python train.py --routed_scale=1.5 --init_std_router=0.0223 --norm="rmsnorm" --rope_fraction=1.0 --qk_norm=true --tie_embeddings=false --beta1=0.9 --lr_head=0.00576 --decay_shape="linear" --steps=2372
Below are experts of layer 4 (counted from 0) of a mixture-of-experts language model. Rows are named router (the router's row for the expert), gate (a neuron's input weights, with its number), up (a neuron's input weights, with its number) and show model dimensions 64-127. Each number is 50 + 12 x the weight over its row's rms, rounded and kept within 0 to 99.
After each expert's rows: a language model's description of what the expert responds to. This comes from a sample of Wikipedia text that the model never trained on.

# expert 18
router:41 40 54 33 60 26 38 51 28 43 56 62 44 60 53 54 47 43 55 12 49 21 25 36 60 52 51 55 40 38 57 34 43 54 35 59 74 52 79 62 35 39 54 62 32 51 41 62 56 23 60 54 58 51 78 74 50 41 34 33 47 54 48 55
gate0:56 47 46 48 47 58 71 48 49 47 50 69 47 66 60 52 47 39 42 51 48 43 55 18 62 39 44 48 41 69 62 33 57 45 35 57 53 65 44 58 50 57 25 62 45 54 41 73 68 56 56 61 61 34 61 52 47 21 54 48 78 43 37 29
up0:44 42 73 59 56 43 43 38 42 28 53 34 42 30 37 51 57 34 36 54 42 42 30 57 71 45 64 56 68 50 47 28 58 42 54 39 48 52 37 68 41 50 65 66 27 41 56 66 63 51 46 58 39 43 47 41 47 54 66 59 35 30 55 46
What it handles: Mid-name word pieces. Inner fragments of unusual proper names and Latin species names, like cinn-an-omea, G-org-onzola, in taxonomy boxes and sports tables.

# expert 11
router:55 35 59 36 49 34 35 51 42 53 46 69 66 36 37 61 71 63 41 21 41 33 33 44 67 70 39 66 41 48 71 43 45 44 60 56 47 70 74 46 37 40 59 63 45 40 42 68 35 52 46 72 45 58 73 61 59 38 57 47 41 54 52 55
gate0:46 21 49 31 33 70 50 32 60 55 51 40 47 66 49 43 51 41 47 54 84 50 50 52 57 51 38 69 52 49 39 58 46 52 73 66 52 42 47 49 49 64 26 51 40 25 47 43 43 51 54 56 43 62 51 48 40 48 43 31 31 62 49 50
up0:65 36 43 34 56 70 66 40 52 62 29 77 50 53 37 82 31 55 56 53 47 74 46 69 47 57 53 69 55 39 42 63 25 54 55 51 48 73 59 35 37 54 47 45 46 50 42 50 46 66 52 51 47 37 48 19 42 53 50 46 47 45 36 51
What it handles: Sentence-ending punctuation. Full stops and other clause-ending marks, often fused to a word ending, e.g. ing., es., ".; also semicolons and colons before new clauses.

# expert 8
router:38 46 53 29 44 46 48 50 35 51 62 60 30 41 49 60 51 46 42 12 44 43 42 37 62 56 41 38 30 35 66 50 38 51 46 48 87 62 75 44 38 39 61 59 33 40 40 59 45 60 43 50 60 59 83 71 58 51 29 31 44 56 52 57
gate0:51 42 41 52 60 52 53 51 29 48 40 47 29 69 49 69 63 52 44 34 48 36 59 50 55 62 36 56 34 56 36 40 50 59 30 49 61 70 45 70 55 56 76 47 51 42 66 66 70 25 52 77 64 72 53 37 50 45 40 34 44 66 41 57
up0:62 32 52 53 36 40 48 47 63 43 56 49 59 40 54 48 41 41 58 65 63 69 48 29 53 57 53 50 74 79 41 45 38 55 61 54 42 65 47 27 66 43 25 60 75 40 35 35 35 53 45 45 40 44 47 48 42 57 26 55 43 70 53 67
What it handles: Word-initial capitals, foreign titles. Capital letters or opening parentheses and quotes starting a word, often in Spanish, French and Italian titles, e.g. (A, Las, Mes, l'.

# expert 1
router:60 27 34 38 56 29 45 55 09 52 46 67 48 45 48 49 53 32 45 33 52 40 32 49 58 48 53 50 42 38 63 38 50 49 54 70 90 50 67 40 46 55 55 58 38 24 52 61 43 35 52 43 44 66 82 63 45 53 36 33 61 55 54 57
gate0:50 52 57 40 61 44 53 67 47 43 49 45 52 35 36 59 54 35 55 57 36 42 29 66 34 55 41 46 63 42 69 43 47 72 63 66 51 60 56 52 69 33 38 53 26 55 56 65 49 50 56 40 51 41 36 37 46 45 44 65 45 37 41 64
up0:40 47 69 59 35 51 72 53 55 55 59 43 79 74 65 60 41 59 66 36 35 51 67 59 77 44 32 28 24 43 41 43 58 42 61 38 52 43 42 50 32 31 53 42 73 56 40 39 52 66 50 55 63 48 64 54 52 43 52 46 54 53 58 34
What it handles: Non-English name syllables. Word-internal syllable pieces inside transliterated foreign names and places, e.g. ang in Narayanganj, ich in Jūichimen, ios in Anastasios.

# expert 13
router:62 51 47 45 44 54 55 61 45 67 57 64 52 52 57 57 53 45 45 34 40 22 39 35 54 44 37 48 45 59 60 41 41 44 44 61 78 53 59 34 37 43 58 63 42 40 55 62 42 39 60 52 43 55 61 62 60 41 48 20 43 59 55 57
gate0:37 60 34 59 56 65 55 51 37 46 51 55 40 49 37 43 61 40 62 51 29 48 20 60 46 55 49 51 72 50 36 51 43 53 58 68 31 47 48 37 60 52 49 59 53 41 54 46 53 55 46 51 41 56 51 33 44 44 66 64 56 66 56 65
up0:32 43 55 47 55 52 56 76 50 35 70 63 58 67 59 58 48 74 58 44 26 58 25 53 37 63 22 38 56 52 24 39 61 59 59 52 50 50 44 45 62 50 50 39 49 50 65 42 45 39 69 60 58 61 54 42 52 28 47 53 63 79 65 78
What it handles: Word-initial consonant pieces. First letter or short consonant piece of a word split into fragments, e.g. the c of aircrew, l in airlifted, capital P, G.

# expert 5
router:54 34 50 36 55 22 34 48 31 27 60 50 42 53 46 52 59 44 59 22 49 19 41 32 79 61 50 51 46 41 53 42 50 43 41 51 73 50 86 55 43 47 50 66 28 54 38 68 59 37 62 56 44 61 68 64 56 38 37 38 50 45 52 54
gate0:51 45 60 53 45 46 44 54 44 37 50 61 30 45 31 53 61 59 37 49 49 62 48 43 58 56 59 67 31 46 48 61 44 34 76 40 45 34 37 61 48 57 49 46 42 44 29 71 35 66 40 46 46 79 49 36 78 43 64 65 62 40 48 60
up0:44 41 35 40 40 77 63 35 62 47 42 49 61 77 47 37 42 63 60 65 37 46 52 34 45 43 60 41 61 58 48 41 56 40 45 45 69 39 58 35 51 52 44 55 37 63 46 21 54 48 58 60 34 20 50 52 37 57 72 51 46 51 71 61
What it handles: Infobox and table values. Table cells and infobox fields, such as Coordinates and Website labels, digits, units and word endings before a cell separator, e.g. 759.84, 9.49m.

# expert 6
router:71 38 28 39 67 37 37 64 39 37 57 67 32 43 57 63 65 50 45 29 46 40 39 53 59 65 39 65 44 35 70 36 50 45 50 62 60 46 76 40 29 57 43 66 37 31 55 46 44 35 44 60 69 50 58 58 54 37 45 29 33 63 47 54
gate0:50 30 39 65 53 72 48 57 41 54 68 59 44 50 49 38 54 57 38 53 40 36 50 55 49 39 42 28 42 43 51 55 50 53 53 73 55 43 38 46 62 42 56 54 27 46 39 54 57 43 48 40 38 59 48 56 58 56 49 42 58 65 54 58
up0:35 32 49 28 68 45 41 49 24 62 54 61 62 41 44 54 50 41 39 20 41 33 38 48 31 53 77 30 40 75 30 75 52 53 44 56 50 52 71 46 47 45 32 27 59 45 54 57 44 53 57 53 53 45 54 41 51 42 34 64 64 38 45 81
What it handles: Numeric separators. Decimal points, en dashes, degree and minute signs inside numbers, scores and coordinates in tables, such as 26.98, 7–6, 41°17′.

# expert 31
router:58 42 43 38 55 36 40 46 19 49 54 64 35 62 54 63 41 56 70 30 46 58 38 51 66 59 51 44 60 44 61 60 28 51 47 44 69 52 60 43 44 36 49 62 29 63 60 75 30 45 37 50 47 62 72 79 39 50 66 33 49 48 56 59
gate0:56 59 64 56 82 56 65 56 49 56 51 48 38 65 52 32 60 50 39 64 56 52 54 62 45 35 43 49 59 56 39 60 49 55 50 57 42 43 40 86 33 44 58 35 26 59 48 39 63 35 57 49 36 52 61 46 37 33 47 44 45 41 38 43
up0:68 58 14 53 56 53 48 31 54 50 56 55 50 29 35 54 57 60 38 50 69 51 57 54 50 45 56 77 65 51 54 37 52 38 70 62 59 55 52 60 49 56 55 50 52 58 30 42 69 50 43 41 52 61 27 57 54 34 37 34 18 35 46 59
What it handles: Table separators and fragments. Pipe and semicolon separators among numbers in tables, plus mid-word pieces of names after Pr or C, e.g. Prad, Prag, Crying.

# expert 24
router:59 44 39 44 37 44 35 66 37 37 47 63 39 60 63 61 72 43 45 38 45 36 32 51 75 62 59 52 38 29 47 35 51 37 23 55 51 58 62 59 43 59 54 53 43 39 43 64 43 35 61 76 61 57 78 62 57 35 49 50 33 45 67 42
gate0:40 73 37 42 47 49 20 52 70 60 54 37 47 56 59 50 64 53 56 63 30 52 79 51 57 43 35 52 69 46 55 43 68 69 28 43 54 58 47 56 61 48 38 67 54 63 61 46 48 47 51 62 37 61 65 48 46 46 49 32 43 58 72 45
up0:51 55 37 53 53 48 48 47 58 49 59 47 56 45 42 56 49 30 47 59 54 53 43 49 51 57 77 23 40 52 47 46 58 47 54 59 65 51 53 55 52 56 48 26 46 45 36 52 37 60 48 41 44 36 44 38 51 65 55 49 32 62 39 59
What it handles: Biography possessives. His, their, its and 's in sports and biography narratives, especially his first, his final, He was.

# expert 22
router:73 40 41 53 47 38 34 39 29 46 46 72 29 50 58 66 45 59 42 24 45 29 36 48 65 55 47 51 46 50 43 42 32 32 32 55 58 47 66 56 33 50 60 68 42 51 35 60 50 59 44 71 53 64 71 63 46 52 77 46 48 54 61 66
gate0:41 61 49 58 45 45 81 45 52 41 40 73 54 37 47 44 58 40 58 41 72 52 46 62 30 47 60 40 54 67 40 37 69 54 53 53 51 44 67 39 54 27 45 61 56 59 74 65 47 57 50 58 53 44 43 48 53 56 41 42 47 38 46 68
up0:47 54 64 62 47 66 63 38 64 40 55 37 40 40 55 35 44 42 73 68 64 44 51 63 37 56 61 56 59 59 50 53 60 40 39 39 48 42 40 49 85 71 59 66 56 71 50 30 51 49 42 52 59 31 55 56 33 38 48 44 47 57 39 40
What it handles: Conjunctions and clause adverbs. Commas, and, to, or, and adverbs after which/that linking clauses, e.g. which ultimately, that additionally, ", and".

# expert 19
router:46 53 49 49 49 43 47 55 32 55 43 68 45 60 58 64 59 53 50 21 52 38 44 51 70 59 51 51 33 58 61 42 37 40 34 63 65 65 67 53 44 39 56 54 37 55 43 54 37 39 46 64 58 68 72 59 66 50 46 40 53 67 52 63
gate0:64 65 41 78 36 38 52 56 42 47 57 45 36 45 62 55 61 59 50 52 59 46 47 47 56 57 54 49 47 36 54 50 57 31 38 78 30 47 39 32 55 65 52 51 66 50 31 57 55 39 59 48 57 76 48 57 32 54 52 38 44 52 35 47
up0:39 43 46 24 33 53 67 40 55 43 46 46 59 56 53 42 30 56 33 39 45 63 27 51 53 52 52 48 56 49 32 36 41 48 57 49 52 39 41 59 52 59 60 35 42 50 57 41 59 68 34 43 37 28 71 43 45 58 49 62 44 45 51 36
What it handles: Year digits in lists. Leading digits of years and numbers in tables, lists and date ranges, e.g. the 2 of 2002, 2000, 1 of 1995.

# expert 15
router:50 36 42 35 59 48 35 59 23 49 50 62 34 54 43 56 57 45 50 08 61 35 36 46 72 64 37 66 45 33 43 56 56 32 50 57 55 73 55 48 45 40 64 56 43 39 53 74 45 31 63 60 61 66 66 70 60 39 48 27 40 65 52 63
gate0:69 54 41 91 78 53 33 70 56 29 44 68 41 59 32 60 48 61 61 38 62 43 54 45 32 59 48 70 44 41 73 43 57 52 37 57 62 54 41 45 57 62 55 57 54 59 61 63 46 54 59 50 46 47 55 66 37 37 60 63 36 35 25 63
up0:53 61 34 54 41 54 48 59 28 55 34 46 34 57 47 50 48 53 79 37 38 48 50 45 36 47 55 67 39 28 53 66 32 36 52 41 44 77 39 61 60 53 39 53 53 44 48 40 67 34 51 65 51 41 44 43 63 62 57 49 67 63 49 73
What it handles: Prose prepositions. Prepositions and linking verbs in expository prose following a noun, such as of, in, are, were, and List of.

# expert 2
router:50 34 61 59 59 53 39 53 27 46 69 57 46 47 57 45 64 38 52 25 44 28 33 43 54 41 30 52 44 69 56 42 51 41 39 72 72 73 70 34 33 52 58 62 44 50 62 65 36 40 55 52 48 57 69 71 50 52 63 38 51 59 49 56
gate0:43 26 62 56 40 44 66 37 52 37 49 51 50 67 51 43 53 51 29 45 78 69 43 18 47 53 41 48 41 55 45 37 37 64 57 65 39 60 42 45 67 56 48 74 43 43 61 51 30 46 51 51 38 40 40 50 41 49 63 54 47 49 45 72
up0:52 65 40 43 21 45 35 23 57 85 72 47 60 43 35 36 47 36 34 33 57 52 40 49 43 40 54 42 39 44 65 50 49 59 54 30 62 57 52 53 49 63 76 70 56 32 48 60 27 43 50 73 59 50 39 47 39 54 52 52 63 39 56 73
What it handles: Mid-word stem pieces. Inner or stem pieces of words that take a suffix next, such as post, caus, observ, rul, -ron- in fronted, -ress- in antidepressant.

# expert 12
router:61 35 33 45 37 42 41 44 19 42 57 56 34 66 36 78 56 56 46 23 71 42 40 33 75 64 42 53 46 38 61 52 44 59 49 61 50 54 74 46 43 34 52 62 38 44 39 60 36 43 59 68 52 57 66 71 49 42 42 30 49 60 63 52
gate0:44 36 44 35 54 37 54 25 71 36 43 28 53 57 49 44 43 59 56 60 49 50 66 58 68 42 51 61 52 42 58 23 65 54 56 58 53 48 72 56 44 42 73 60 47 66 42 53 50 40 64 54 43 54 50 47 32 35 48 50 66 52 62 53
up0:51 39 51 52 52 53 62 31 54 35 50 32 54 49 38 30 39 68 60 46 67 38 54 36 65 37 41 59 52 56 53 49 20 71 53 45 56 40 55 41 65 40 53 52 72 56 60 45 40 48 47 58 52 61 48 47 38 58 41 39 79 70 44 55
What it handles: Table cell numbers. Digits and pipe separators in sports standings and data tables, like goals or points columns; also particles like off, out, after.

# expert 23
router:65 43 44 63 50 35 22 60 45 39 50 64 51 49 33 53 65 65 39 26 46 31 45 58 68 71 52 63 35 36 67 42 41 31 44 70 65 60 49 41 35 63 55 51 37 45 30 64 18 50 53 43 63 67 69 80 42 49 46 45 55 63 52 65
gate0:53 32 67 42 30 49 51 41 57 58 47 44 47 56 50 61 36 31 51 32 24 46 45 63 50 39 63 53 38 38 58 56 43 51 54 45 47 68 58 41 35 58 33 35 56 45 53 51 47 60 64 72 45 49 52 53 45 73 48 40 45 45 37 57
up0:24 69 55 42 61 56 61 54 53 52 54 57 42 56 48 52 58 53 55 59 62 52 48 30 55 54 48 74 54 60 40 33 39 49 33 40 53 49 48 58 56 49 46 52 33 56 69 48 44 60 29 48 38 48 38 40 62 53 47 60 43 57 47 63
What it handles: Verbs after auxiliaries. Verb stems and participles after was, to, is or were, e.g. used, provide, presented, knighted, resell; also See also headings.